From a checkpoint of a small mixture-of-experts model trained on Wikipedia: 3 picks a token.
Below are experts of layer 2 (counted from 0) of a mixture-of-experts language model. Rows are named router (the router's row for the expert), down (a neuron's output weights, with its number) and show model dimensions 192-287. Each number is 128 + 32 x the weight over its row's rms, rounded and kept within 0 to 255. Numbers have three digits each.
Before each expert's rows: "raises" lists some tokens whose logits its average output raises strongly, later layers aside. This comes from a sample of Wikipedia text that the model never trained on.

# expert 27
raises: "-", "st", "lin", "d", "p"
router:209146203107091123187126202128112127206107100131117103109083162145110114181163127142114160128177148141105163137095099183151090162115108149104147186139116120127123128157128134067151133092131116101145107102138138067141162165163148148162151115096122103146131082149151150120170137119154106106
down0:113104081174142141112108117152128127133139091118064161087109116144173071132110145141130102105124126185156140113112169128113142155129146142065110129083090097134115131194140065147174131088186097141121135111128125190088159117173147100104131144205110108110103068060156134165126167102124135129
down1:168104097166192110144136120146102098097164100133238094127115122133118108079104114152145115150136176172124176124173112144190170127142102173140084069130093118052183131145102117126150151118116157067145113151142116128133129191152135230114177117111077107108129172095079111159136167107159195140
down2:087136144147094082157190134151165211141121114104085107087105109137133072131104125091186164128083133139147149138141134097109119093106078163173131153119120182151137164119118056150160095132107174130154149085112116168064146095125118141117136119145107137150131120089147092121103125130115095090
down3:152121084165148145069165165153129101088168108166132081118104107121128192143113130136098126095174123141115134090142049149089177117080207130214099173204120121121134103162161085133127164164068164104188150145127136231109058120173105102159097111121110163108146092074106099129141115122106139166
down4:125139155173136084121138120150133092125109100122143130055111120161175238110139163171121163083152136106137095200165117114217144114127104159117174110102091193145139087142114084151069070182088142132107125113205159138139084173132153121106124187208144122160107148088140126134082150127139098146
down5:195144122122122181103145151123125211115123131172123120108091204092103166125109189108177142130102109169102063066157135111083123147074136118100137091085144133169136119151046064197181136111121120160062090125120166136147162089089101126171105141110124086148147122154119095133160129152103125082
down6:113151150117156079142106177138165152148090147156152134116105143140140207109073153091125091131173153071121098099137073110181145112167065171064134170106115140140111105138195110177112116121141170104054108147158166102131143124114128148101121151134098104140142134133145155146091130152068207072
down7:164041092131119118084144125141109116109107106146113136068176117138075032187156131163084162127112181153132127106162112172132112128132143087136159174103106106097125158092142058120109070058105119080117152083132091122171153124126148108115142125148138142109071140180111146107069149133134115118
down8:126120072142072121134149109211189108055107167133121191118097105091105094116149146129089121079172114140119145143132131138147120092152102123094145142086163165113147122152107202092177138151130114079085116143151144087189183116187111137134127163145126064124112088118137144166098134117130165129
down9:109221066152112140097153180032110114121121041150134143127129116084088082151092116177111160098125129114097137113127111120092150135145122112140119116127104099112104117221176179128129098109137129091103132131105055165128143070162103085115098202161176148173064159192069118176114082094110125136
down10:105128085175162161177116127056167122177168217132157123136112090136150060089133068094125079141112116141118192123159151139108141121061104118156089089148160177181102108158160096093126149138169123095097173160109101097105144148112133110156156129105158154095127135141127057129139028125092109121
down11:121085134124097132157134150091084177141138118157136098100124147170154129167132126100192163152144141164115142139127136133102139134173092136105137127178057177115201092115102109146115057104119086126191160171107101093050098134141120124098173161099073133097115147151117089141140098136047166128
down12:141186124144145163111058094159084105096094130121164146087161142085110134122128157101125102119136106174158132126124097131061202187118098185176109106140087139076087109133129102167174148139139150112113115108158105095161174135126128110109122128144134116109137151093178165141098130087161135141
down13:152105156129161153113139147163150112160064116111187094119202084157150143189174079173133163123169191096149126051153100137129080131088134076123080158112082162131093073202124084076188125113113107049145131127166104145114131144131171165121169136133134164171110081158108090145186117078195134031
down14:085149092093136118112146127089142173121130160093158103148156114073123146160123067131148126144128144171200156115130143114087053109166146161126098111133134168113198111068117174096136133194104145176134108116160126163116101082083127096115093113081185147148168150154141128118102132158114099117
down15:086124068055125089121146155164084154102104192065095162080090079089108111135130117207137117124105124057120106132134159128101109157166205097201091073162085144100134172126103120130082130140102140082113121085097116148128067151106151102092127134191137162155145155126130104110132071136089073077
down16:093108165096178177076131102069136137148095073117089158074122090166168123127165146141082092178151137098107057120116099124098146139192156150122181073107162086217101124139168108109145143138149061094100147160054122090098106193093107086113103177186100100120127161117135168051060097129124134168
down17:100194083097175094098080115135098147190088063167154146115179151150172118112128132088190168142164136154149133145106130104104127096078112084132119141154145164142146092114094173124057133139183132108109111110086161038134121103088113177112124130185106121180177099154132191141103166150151117091
down18:162142103097078150135161131117149092184100122186194141144118136136114106090125193084112132125118084110154220108127126110093138147138215128139062120183133141125117144109155106089109194157102083172121158060121176169100136151084082087161103113077133140164102140081133138105141191095168179128
down19:110158097071079154189115136131100105122133107136141151072138083093179114160110118127120164122104195136117050122117061130111073153172147172099134142178085129082126082159192110153218190143118171114132095043126146081167141099127141130149132110096129094117138158139114139111112123073214111126
down20:201087124149168132116078180099108167108109056117119131107189117107122116123145092155139132150139147163134128061148131138128099170101172164092057086082151154107171144100216136078160140103143095125158177158114135113160102105074135144136076130130126174137160127160166145080087087153107115115

# expert 28
raises: " [", " (", ".", ","
router:147156184117022135133176143120133068224130112218086114158102120142110198186122159178153164128191156180131145131135125150117099173116133156160169114133107093048098131135099155116122128123117063101112115115156158050122178143096145132153129167087157087101117126075133155104147138130141105097
down0:140120118119104194207080153044078093123197072170133097067170161104210114107150141165166074137148086081104142150132165110161168126141119064098094131121184065165085099095144114187138104166156067131170165109076118119138144120093130147110133138133116162185077113187108139131149073140167122122
down1:142127089115087113132170105081109088145123102089119121129152122144163122161083141189162121146141105218135143163148032165197098111119119134131140104093104104118066094105171186113079074123077185073138125071107092130129141090089105086161090078123162104141138184118121139145150163107167102092
down2:084154085148076114098155146129131120115114124098108112104152139132103186080088148125072164081102099189115117165131089152079164181075110111085141109150101149128101159089129138145147105132124087140137116102192147121103097114128143152117120093108191131015057106111126125079128079107140145110
down3:111164145109083148151148094113151210167114209140114079103119113093125164113094141124183148103197104114109133149084178130139129114072072149110051111157174163114162147146134140103114157142116153128090118165114167141152058124081147181120023118071142136126147131140152105132189103124197165131
down4:117068124146056163128091073132094151121091122115106108109098072137165114145103151091091115123075151096174125129143112146150178138141090151037121134119141150150143113101160169129096117136128152158108091142131137082154146171098115082078110145115133164113124061126165136130141125092174187116
down5:091131125114121115155156093095148139173088128136110168187108123067132155176163131118080166105081134161103102173159075100135147125149144164141134087094135141108094127101152114155095111135116096176131069150087164152136161164119146158114091086058152103085037057145140129135123090145108155156
down6:139128128153105084098206114142116138136050109108103142202140141129145091164128110187142091095152120104076062136128103139150123119145154109162103111156098146090157146076085183127179144171121101092135065126126149070129083115136169127158083119144151161137178112178173149107100135188104114103
down7:155100125125147176131064202109114139117090142090131140063087160121081129160205139158145118182090130120125126078157138136116138191129165123132152149115111136169151125108179074161166104124157151090124188132126085045091128095082118121164094185153106089113152187176136126139091108142066120134
down8:190111100112139144109109159158060075116132198137129159084062104146072201120099153120162109169144110180127116132132109180169217151092094151143142149118135054059101035086145095174116129087097191138164158114155075159166093150095086123109135088130160161124103141154116070094150171163161123158
down9:106100144118127145118141137154146182146156177126084142125088149126106124101136074090097188140151079059111172141155119118149157065048109112102139166071206144145190114093140212142073126150125092114088125099149139159167128168118121242164126156132125090138150103158129114112155148135083060124
down10:133138112129161090110172121051141134160126118125153135122166127150156072108059062165071123188091132093165170126107161136169178133155141185056096125097141153156182095073137078096162114161186151131128137143130149184108061172133137121177140101108079083112172125190130122145161129097173163168
down11:088078176056147113113155177184123143154137135136171145094053080140168126073138148148157136156136116132115099104117076067137107157109149114115146061109151111108189084137154183126138188137100101144147119084085112145143098121168136116167154129105114155131104173131187135078111077135166096074
down12:109094094165133102157159109142102172130145164118164089117148133098182146133105112084117125105157106184145167143112165156167111095130109110040101120097159094134100121085113193122182086159140143109174114144136145061137102125134087124138094100160088124102155113202135105066158118153105129102
down13:164081139115181103156153113172103136129113107150147138107169172172116059099117147111161133167096159182169124142094160135106081115170086083109113099086124191101124099119107166130126142157147124215153137216128183135123117120051195176124096140107056070218127075108090118145120117132113139133
down14:185120106086162160156138146160140161080085196147100104121111123131098087120098147119152113140123097133043134121158103156122138119113094086079137152129134111131208110133150104090127105155185153086125159125128078091144170129185121102123141138161080149140120092087133067112146123135145135119
down15:065115192155167166120134134144126203144124188115129123191136134082152122201157102162187106138085125100128146145143173137143110108183131105084106146064119174103141069069163120152087212169074082138137130129154147155140142144093120137075144176097199122136144112139146219160124122113156148130
down16:084134108160150114163182124135104086147172091136104134137104146172167145148108070093178111142140104131181153095153147089204178136112092144170150163073135133133140178115141122156211127132156149116128119154155104121181127135127159153129144119103146098142202116129039086101105134125184169137
down17:145142065112163158094122087101184095130103120171186065096083120163146136107034170143168141138142152155068129083088117162088115145105176103126146188086085163146113099141145098077106104085130105099154141115141134127073132176115139072144142126105104094171091078092113188122086107155121109122
down18:136182177152143213141071198121114115161118119200131105160174167111132101144106156143119139154123158091172094141166071149119091099148188060183094142122167072099136116159095107130108147083163138102117101104184078083099089081108175114109126107133187129099104115083119174184200147129121124116
down19:171158143108111134099141095097092072163115104168165175076120147153142152126125158159101129058142116074121122078075120150185119138109145146147136083160170073113109119090166144116138131137147125124162102135137079118087089130075104086103120072095136078152116162183128119127149081117145122103
down20:163122128126166087135129119180092141122161087080144137082058126184126120174157115086101112158143120051151138147109112216119147091172167191123101113131152167096148162156155115139160122132122146073123092143166170173097174077139100143114176095130138090072215134133160135139103124136131097182

# expert 20
raises: ",", " on", ", ", ", the"
router:159164212073065115145180183095071108189089116157123149081100144139100171126118143190153167076151126125087152153123138177075112156133167149160106144114064112092099149168132149168104212122063120158114129144160117065069171135107168126159135157079113113128113104103174127097119089107110156129
down0:147140115173088116177101186156146143178078101101112130111120089095127185120106126121135097109143133163118125138075115139144149169092062090189127167117113160185122115084144118114132122107139112114120061172069101142151065125202119156121179089094057140123167091137125108097116122177129143138
down1:083098116154167129117164088145092179183113141167122091076141112104176135115150173152139103102121199122172090115132108130147085089168089117195178062104111077135120136114063164096126127115126134163110139064115145130147134135160126180148174132206126107159083113130198056202114102105150115206
down2:187102139162154132121143146167150136090116141133071099037181143142068176147142117110099102131165119101114112122165145133143158169154140111096091137156116107109151115116161152078114068086152128120150163103170130070087126189127105111115101098136105123134120124152109099177103138119129102118
down3:164122067131081179108118126115078077125168157196151122153078105180151147146161086115125073157108153108176142118080178155136160143086154139106109160128109111117137138107107143104235096116082135197097141142142135116174108123195144196081094139123112141197153140121111146102096176102078141123
down4:178178163148103130134124141175135188117103083161180093143171146060155150138166086220150143156167159172160101089054128170108111099149130111112065093166116129172116145154132181098158078093103124079152161119156137145044128152121072102040129137135124104142133151088100149168129120125158126121
down5:166165147113154092169094149152126182124135141107089115158056175174116149078127104103128178066128107126153115139147108159081134136170141148123073169073187096098124125101132149115148212108074124105133182137140078160124071104073154107120160140101122174162077116131102150117047151093157159111
down6:101155142098163095121143145143160100145178131113091116167101143104107127179160152146140144120158137202092143163122142150092085151130165143105105173122122116167128091116124100107095110155131136152165152107126149132104118103118079160070129111048132176096113203087118058151106102158125173143
down7:119097153150095161139122156097091131108133108146179159137095150098100186160173121122128193072105119177131113126137125155070091122137080159104146117149170169069113105144145068139122127153140128114102141093131095104093144152083133154130139111112161175151106122112082116114102156156128063107
down8:149122117191114086148121179072124071150086157147103079080122091115134131059133119102075132126137168107115152125096117133121164138109069083126141166107138163100061104095165110225076131151066080087149133097101126141148068148168096152076064118041121103127095132134158151125109169153127153194
down9:219128169126122133135202131095137169212136104148081099125162119148179109159102124137112142118103189043083187087108120097121120126069076187093156134106075150100105119131151057123155098127168112074177073102183111124100090201137117156155092160090110139177142117143116080113152131170145166146
down10:064144093124163112120138102130154108179083086188170148122134106144156144132157093151161131080121105124141112071052108148127122143174182048097115131189121128119140162134209177118101106091174079047123134106143149119180079071118137119116090145115189105141124115178100118079099152093158106144
down11:146151123105102152064073152143150176094090094158075098132100105187146166120121178121144122169107067210105134139114142086138149083062148137112085147157113102156118146153119100095175121099115156180151132194116133153096156105218096138104110130139133131082150121166106120142138134123193119104
down12:098127107111180110143132147144155068170107069155146153155108141177095127102059131117125098100156125127183098112152142085157102081097121177098112106142161123204125113098081130133101095118108108127090084138159111098115153243141172087094126141149143104153095095116149117149102121144135051160
down13:148096120160121093155071099108109092124118114120142151122115126113120135107131051127093094069113149132106131107187191158124116132163159071150088104104159146150209092126100106098209115156162098136128135106141176210147114088116145141117153141145089129151171120149189114144136112149132107159
down14:101133093116160063101121151156180140106132091172107116099151164168109171126166191074121098120149123148109122169138103157100130140140102134113104150164076168158086149172147115160150119147192159090061129080159075105063083112113161034130129136139147135113098106147125073129119170150183104090
down15:126126121165123142116144132075185149102134047094121206142138117117161131131147156133121102096180114169110030090139051167124154128125161136164174104124145116123156178127102168160121151158104139120178142170140133061141117078107106138203136112134149123126120087177179118136101088183096085108
down16:138130103153123117196122166109114124156094082172106102134111174191125153149089147149180113121111067082099142078158081110150178172128111120109163121126124078144129101162134124113122121099154139172106107178096127121123141132124125112150107144095152139161105109103179094128171150177159100137
down17:142192166141186111171077096124096066126123081083138151105160122168073151075155120166085091116163112072140156111128097157169148106084102161184147129104148089145094144135131160168096114197134108067148149112147148095147145098113098083140125068107145141137096146104120113169110128116112174160
down18:116115102118115150123151101110148153130167165146138107129103165125144140163115216183126120152124086103169159121167153152152045144171151108128126140116097139128140130160111119142062138183146063082092130110145097100121141079159141165106182127140141164146155115170063134145171063134134065108
down19:101113172128156217106149117211081111168065105119108150098153065104137133092141157141077149106128151161121089116104139098092113140158146077117115151071163178174107106197139136102156104177095116119085096084162111162091090189137086125154159175115049089110116127106102148153133116135131140114
down20:129127081124149147153104121153070130130124106154149190102156156168077089096150098148114135149112131148125114101096125138097166117090157080127149139176166104152117182151104106120123147144113134131111079193051138129137124160148097125098162131073113154191158157116104021102164149121104099088